config.toml
n_layer = 14
d_model = 320
n_experts = 16
activation = "swiglu"
router_score = "sigmoid"
normalize_top_k = false
balance_bias = false
n_groups = 8
groups_per_token = 4
lr_router = 0.000418
norm = "layernorm"
grad_clip = 1.0
batch_tokens = [65536, 131072, 262144]
steps = 3321
dataset = "wikipedia_en"
Below are experts of layer 11 (counted from 0) of a mixture-of-experts language model. Rows are named gate (a neuron's input weights, with its number), up (a neuron's input weights, with its number), down (a neuron's output weights, with its number) and show model dimensions 120-159. Each number is 500 + 25 x the weight over its row's rms, rounded and kept within 0 to 999. Numbers have three digits each.
Before each expert's rows: "mostly gets" lists some tokens that are sent to it at least half of the time; "gets" lists some tokens that make up at least twice as much of what it gets as of all text. This comes from a sample of Wikipedia text that the model never trained on. Tokens count by the router's weight.

# expert 13
mostly gets: " was", " is", " the", " with", " as", " and"
gets: ",", " the", " |", " of", " and", " in"
gate0:500523503527470524494503482511509483486456493500469474548494467502477532518494494514475477505491530531473453519465467446
up0:520511504537537529536514531499448520494521535515502484459567482534502502485482540503505496522513526456446539509501520550
down0:531511433496527504502474513464529476463520523531527513522565509445486469505476453496500514483494469471518493512518524533
gate1:495483538499441483537502544486508513523522526472493479501465503552463501532505479526469522483527533519475443511486525467
up1:483479528502494506511500518511500517509509477511497535500488494500520487479483504502489511503476539471537511489458480473
down1:464491462449463478524529514478455528511469517476515422507515433487543540523495471509499541560483551500502488478512496507
gate2:502449529497529485474500465481520530513493479496516490477501463500468493486482491520477507540501510477461533489496543511
up2:474498550507509516524477491483462512510505523501530516499484494511479476434445492525487517500529510489485485505478529522
down2:490473496475487493504492512479513570501539485473518506506471485486482484577487540495451475477525517484526497495525466491
gate3:495544534492510461514510482513500514475479515480517522509550522468477547473537509485472536469497542507490530502532505524
up3:488511444525480476469534477506496526522490477572448489538503497543476528534485459520500515505492545485484496528527470523
down3:442540548467466507520499538508466491464488507469560508501499499452516540486501481482535483497486521474458496501482508518
gate4:505508525501512458524485497519537434526492484532517454526461493515422488535491516482500489482537494527486563514503567528
up4:487502467517488471496517535458482518536476507482510500465507473478507538478521479528510482523486455478489529530462440474
down4:479531498500488559491524532455492500454531511471504549521517495535506494492475490519526526481520524525543452487541503501
gate5:467555524501495502514503478496490479510522481509504526524458498507458464449513475524446483491530498474476516526470524536
up5:503494526458479525495541468477463510523491489497468574492442436507506521523511506474474480524502514483484524543514503503
down5:490466480478504530524509496494473527519481486456500473529484480484488521563498478511494538520470474497474484481522478465
gate6:456467468478537470499531513551509479512453471471497515469515521527479452514519485484529522486516473547488513532487526543
up6:504457500497497490537493521515562468494450469518484536465508544531521501485507503491521531443493524546524531528500478510
down6:488520511496486471490525479481479460455509537515504496516479487530480483483524496480546458499484461504515542477527515496
gate7:515485467455476486495539507489489511511520489475508533471505501505495522495507510492452514518509499505526526529494505533
up7:474503472535437523564546480486516504496497529507474475484477550531468463509494498487500494457522524503444515495519426482
down7:468521483467508527496495509502507467546489480538443492498503502505499498495555459465536478453490499490482507522452556445

# expert 0
mostly gets: "–", "_{", "+", " (", "2", "1"
gets: " ", "1", "0", "2", "9", " ("
gate0:474531499536484503530502519531495512473503522553513423516482517500520491516477458506483481479518550523460498471513526479
up0:475468508525470525467520500551484548475536508510453529482481513550530497532507526500478531485523500476483480507525536456
down0:498534546507546477503457453503485494503517526474539453503502477484536500458470500532494495506558491515484491504507501565
gate1:487558460490477552511516504505500496507526486510469487508486466542531495521447519548476500509498509510507466445510533495
up1:501514490498477503491476520512467491538467498510481520532517512451489503525457509507492543459472500468484526551529495487
down1:499505551538463500498498546525481486488463506489484468461490469531513462421501453483509485483525515456475485482527469524
gate2:486507491491521518508471487473496510482448517493468504492505457518494522521506527457497490524485451520489494485512477474
up2:523501534547537582490482542496458499482492512539482493478464495492506499485448492518539494497497519513499484475497478495
down2:534507475490480511477497441502486499461538475514459505545510527524475489536476481476484506505468475493501507468537525525
gate3:487494533480499513536517499482479511466546526517519465475528498497525512490507483501500481489487511535475503488504521531
up3:510494531482505478477510495539517494467534502511505471504484559511476491427493519486516502500474479508537502534508501464
down3:509494520511506518504465485501499482491525512526469497495488512499453537517490535490465482463511452523469518491497487524
gate4:499526501483482495499537505523507432559528540506506477540502499536536486531503492477495545535495513538547507472454530523
up4:502496454545492505478533497510444549532498529482485484509488522483480499525493509500507523503532474480512463480487451468
down4:516499521463455485506515457515509497449517495530498545475511471510514466494496503503546516530471535516497513517499499502
gate5:511543493439465503487535528491464528490503462498495518497489491457528518507432491520562497509508514530454496499479497476
up5:502524487433452502528511520506472484490501500514523465475536535441508515473480461505482511518511490493478516490513492490
down5:426505453493465494518490501489517511512508499530514533464481511501525489488480489442528525507545515503514480501467472475
gate6:525500504486533515519493458497446477496512511468492534512510483524501498476446490474490548505503495520480542525494493465
up6:522485535476494494505487521490541474500523469484544431511515460496517509484521506507541487479489497461505466477506477517
down6:497518487537483445473485525526511477530498506504475542497468498494435499487524493531522486491512497522471492437525471468
gate7:505491521510527512481477537536486480480500496542530472480459515462510508527484495484473491483468490497491507485517507503
up7:500487486519501525546491550541515481498503501528536449542492492477526563505484468517522547544526499496513504511540499523
down7:447492521507520529495492477496491542498561510549479520462478528492504534528488518495482506527516470499458507506510507500

# expert 2
mostly gets: " was", " to", " is", " were", " are", " also"
gets: " in", " and", ".", " of", " to", "|"
gate0:489474502489464500523515478492453515487486512518529506548481538484502485530505469497532525492532546462485501501483482488
up0:545506493521550525486531491491484505520518499507484480505475542453529495469474576508497497497488477517519506451466455473
down0:511489461514500483497497485525437495472522485518495550519466544498494502479550540501513488476514476502534518482458526501
gate1:481487457478497524509508526494522449510466478470505480510481459500467467531494472508534534486503524507492488490444501489
up1:481497490490476485476534521511488491489505487455510497571492468509475492475501509455505477496478499458525525514505490514
down1:497502483434467510517484495507524525551493450473533492499533498493534490531469562484516503496512510523484466481517502509
gate2:485473553504521497499506490522494507444505522563465509462508515513508520483473491501470516503508488500465499480505495491
up2:498489472500507472516498488513520519476503480535478490473477496554487501480528492436530556511486521451467505505550515483
down2:522500473490488493533459473492523490496510511502466520516486479519500496483493516509484560492530495460543528544453541456
gate3:456506527493444501569523530542465487472528490476515506442494559501499473524494505517531509490477495476479480433460440476
up3:490471484554505516509507493517490516553486500524520446499496499462490507516497495500533484482522509477498494505514524499
down3:511500488455491458511505461509508529443499492495496549560460461501505471478471452516525515495528502496517496506524472493
gate4:486470521482508538507514536463495492481492483496517501496519498506458531490488497487491536481515499466517467454514463544
up4:464490499474534493530497464517459564501454468499496504523493454500460543507470484498504481474487574514442488530495519489
down4:445499483466507502515532538507540490458474486466519502510506534547486513494441518483491516503499471501543470496542488491
gate5:486445471503490510477518472540434553464474525476482505525477536498525513511488502492509496515475488536497516509513513476
up5:489453499522532505522524473523499561501513508475433496467525462511495487493501487499525507498495523520484481531491543507
down5:516460496504485521516534509536499508504480538506490525505525496489525523480508508547473507527505466498463507479470524480
gate6:493518430458464529504472489518507515491504492491527493495474505548562492524502513473510482509471524514493503524535481471
up6:498481522479509506529477519497486522458434479521485479497497493515571520495533503532514464508508491514487486518507481510
down6:519481511502514535486508453516522517487517529509470507531495488479441504484438510488497512451498467500466494495486502508
gate7:489521479499491514527496494531528547470456458466499519479470496499513512498525534526521524495495514483491508527525492510
up7:503520512464482485500515461473509520484507508527483535522427517530508466497478439475482492510519499518569533513494523474
down7:486527500532500495479445476435510476508482492470499496480498508495498481461490497489485481480515530558515498496459493496

# expert 11
mostly gets: "°", "′", "″", " km", "|---|---|---|---", " ·"
gets: "\n", ":", "°", "N", "C", "A"
gate0:485518485517488488528491494488482546515540525542477503517507484530527479466450487522514506493528535490487483462486504520
up0:509464505566486518504500517524532501500512503508505527519511487523501494472556543490494440454509499495487507493549478462
down0:519528551492526494452524460474508455506522469464458494542523479488477504481530501520544485488510469545538514497496491526
gate1:516461540536520488489505517491526517478494473490526492535457484486504499537518495478563456455478505499519518517478546510
up1:498498495433476471482503467528485513475524492500509492506532462484519534462500502518488495490514494472474549536501473449
down1:486491541522493499535466516462546497494503476495514481514524523496529501486472543494508504485483528491560458469478479503
gate2:478519527541494492472520500483493461477437489483487497515449508481519539524465482481521518481506516491470475508521523562
up2:484522494497449493513527501484492471517507471510509542500497542466488520541521510529481481497506527520477523522463488516
down2:485501542515514466529495507501557492511515537468465540460480485537505489495528484475519519504509528495484492457497466506
gate3:494499471487504497487483451484501557492500508479466467454492477477563486458499518544489529469504513493522504511494506508
up3:502499522478485465440468464506504568499487489491452533495547478468545542476513543465498495516503513486518523462553472468
down3:517480466509470508493500459507506469521485500487466545491519457466559509509473487517456479511533501499498497581473498492
gate4:497485518499485500519496557490488486510485494502509470543457488528473484503507480504501495480502515508525503511453450499
up4:493487527513471493492525507483499472501492511452508483473457483519474482507492470481466523508487494514519475517461475555
down4:490527514513492538490545517464480520462522505548529470491536533534515505526482503473503484484525507521489497521484486444
gate5:450472498528493490488503521471506472511517473514455480500465534519494532483468471528523528524512495480500571501516534532
up5:482480492495497510525472531461535490472469522516484473483481490518562522532464496481530511522527459536468489472527487542
down5:487470508477481509508481510489485486560497485511514534495477458500514524523496513519494507478536483486558487477505479499
gate6:521527516533496468471483463488489492465469510492533501519486513468462514520478522505445535467473481537481503470489499535
up6:482531510514481500507500466533521487515541485507537433538500496474488515488520437485484516463447482495481475478543528492
down6:515499507523509511449499495511513483469498517460499498496500513476472470465525466510515512540467516514489454483513479508
gate7:490491528518497510556469523515528527471475470522491515499496493484507489523496488518498460482471523556458467518516444476
up7:497501532488531478523476497500466431470519519522507499544451489465512493485510496505528536471496496538490472534499518518
down7:464496485507484484490556513482487496449476488526524486488458524511511476481439512494509500485507468496491444493510497515

# expert 6
mostly gets: "\n", "|", "==", "===", ").", "),"
gets: "\n", " |", ".", "|", "-", ","
gate0:500523489508509479495507470533517509474560508462541526538434505512476510509505490473527511514512485501447438491497510529
up0:459523514555504487525547464501512500496535542526519517454478502500544492482490448506511501505487525525513473528506537497
down0:500456498456521525532533513517494499502526465488525537519486514538489471472514464509528509494472518515515510495441486478
gate1:508507495473527469533491479487460495527491541486479487517489501466484514497468515505530529456461493468500531511522483457
up1:531501493462516522535466523516520543490466513502452504520508509476549474517467530541524467470516482486494507549485503485
down1:498553516489506487511491499469485496482523490497505501487501510473477501472533462546480469507489505536477541532494467523
gate2:498488500520501522544489489521495477453510480495459492496504487484516491463477503490457546502486456488511536495476480501
up2:486495491504503485480550498494525491483422491516542498530515511560488494530499494511495534504478503508480502471509520487
down2:483513517502503535528503532468484501485521515493522481524479523506503475460537505511490547458522503517512486529495482516
gate3:518507523456504480511516525475497515531547517503467488513447485473496501542478481506487460485520537473506473510481498472
up3:490508523473484539486496469502536513524495483502505526475538522498475493483487504491455506499497494496513568484455458462
down3:529460506479478500458536514531541496504434492467477508521488488502498478463492528481495492486468536507486513516478513523
gate4:516507509509539569543538502520498509480460521486515512489490503478490537531460499529532459464479481478521431472490453521
up4:502467496531465531497491499466487507488467518498490504477497543510531512537482491499538491481507485521490508492518511474
down4:478491523478465460508525479520500482489495480511536496499510487505558465519516457498505474511524513519491487484535516511
gate5:490485510468528519547478481518470529497542522475500501479500548497508541482481536546519474507534531512502516507481451515
up5:507497470506500509498512500509528523460472523546508527491505525482485501479501516534495479475502542455493497500466503512
down5:523453503508519519497491502501477473510521472509480470528520525555528507503517477470473467466532496464544488488497458512
gate6:517497515531502503492485510506510529482595471525500508518466525529514479499525467479498532504497527524504511472506511553
up6:521499487515483488519496489472481499466492608514505493503453495527482493550568507483514487514532478496505492498506539486
down6:473538480456470521489510536510541481495520500480509517490495543481463500517540498525475484449467530508504531562458526462
gate7:503501475503492511464454476529454503492489537500454511466469516479466482497495500541530444502501471486521491506456544509
up7:456507501504541479521481493500485523514515464467479550506511531465493505503528526492522515515531456488478517529497556530
down7:506507501493433486478510511502484470494483484534478473543449510473450515494493521538532470476504516527513517489475474500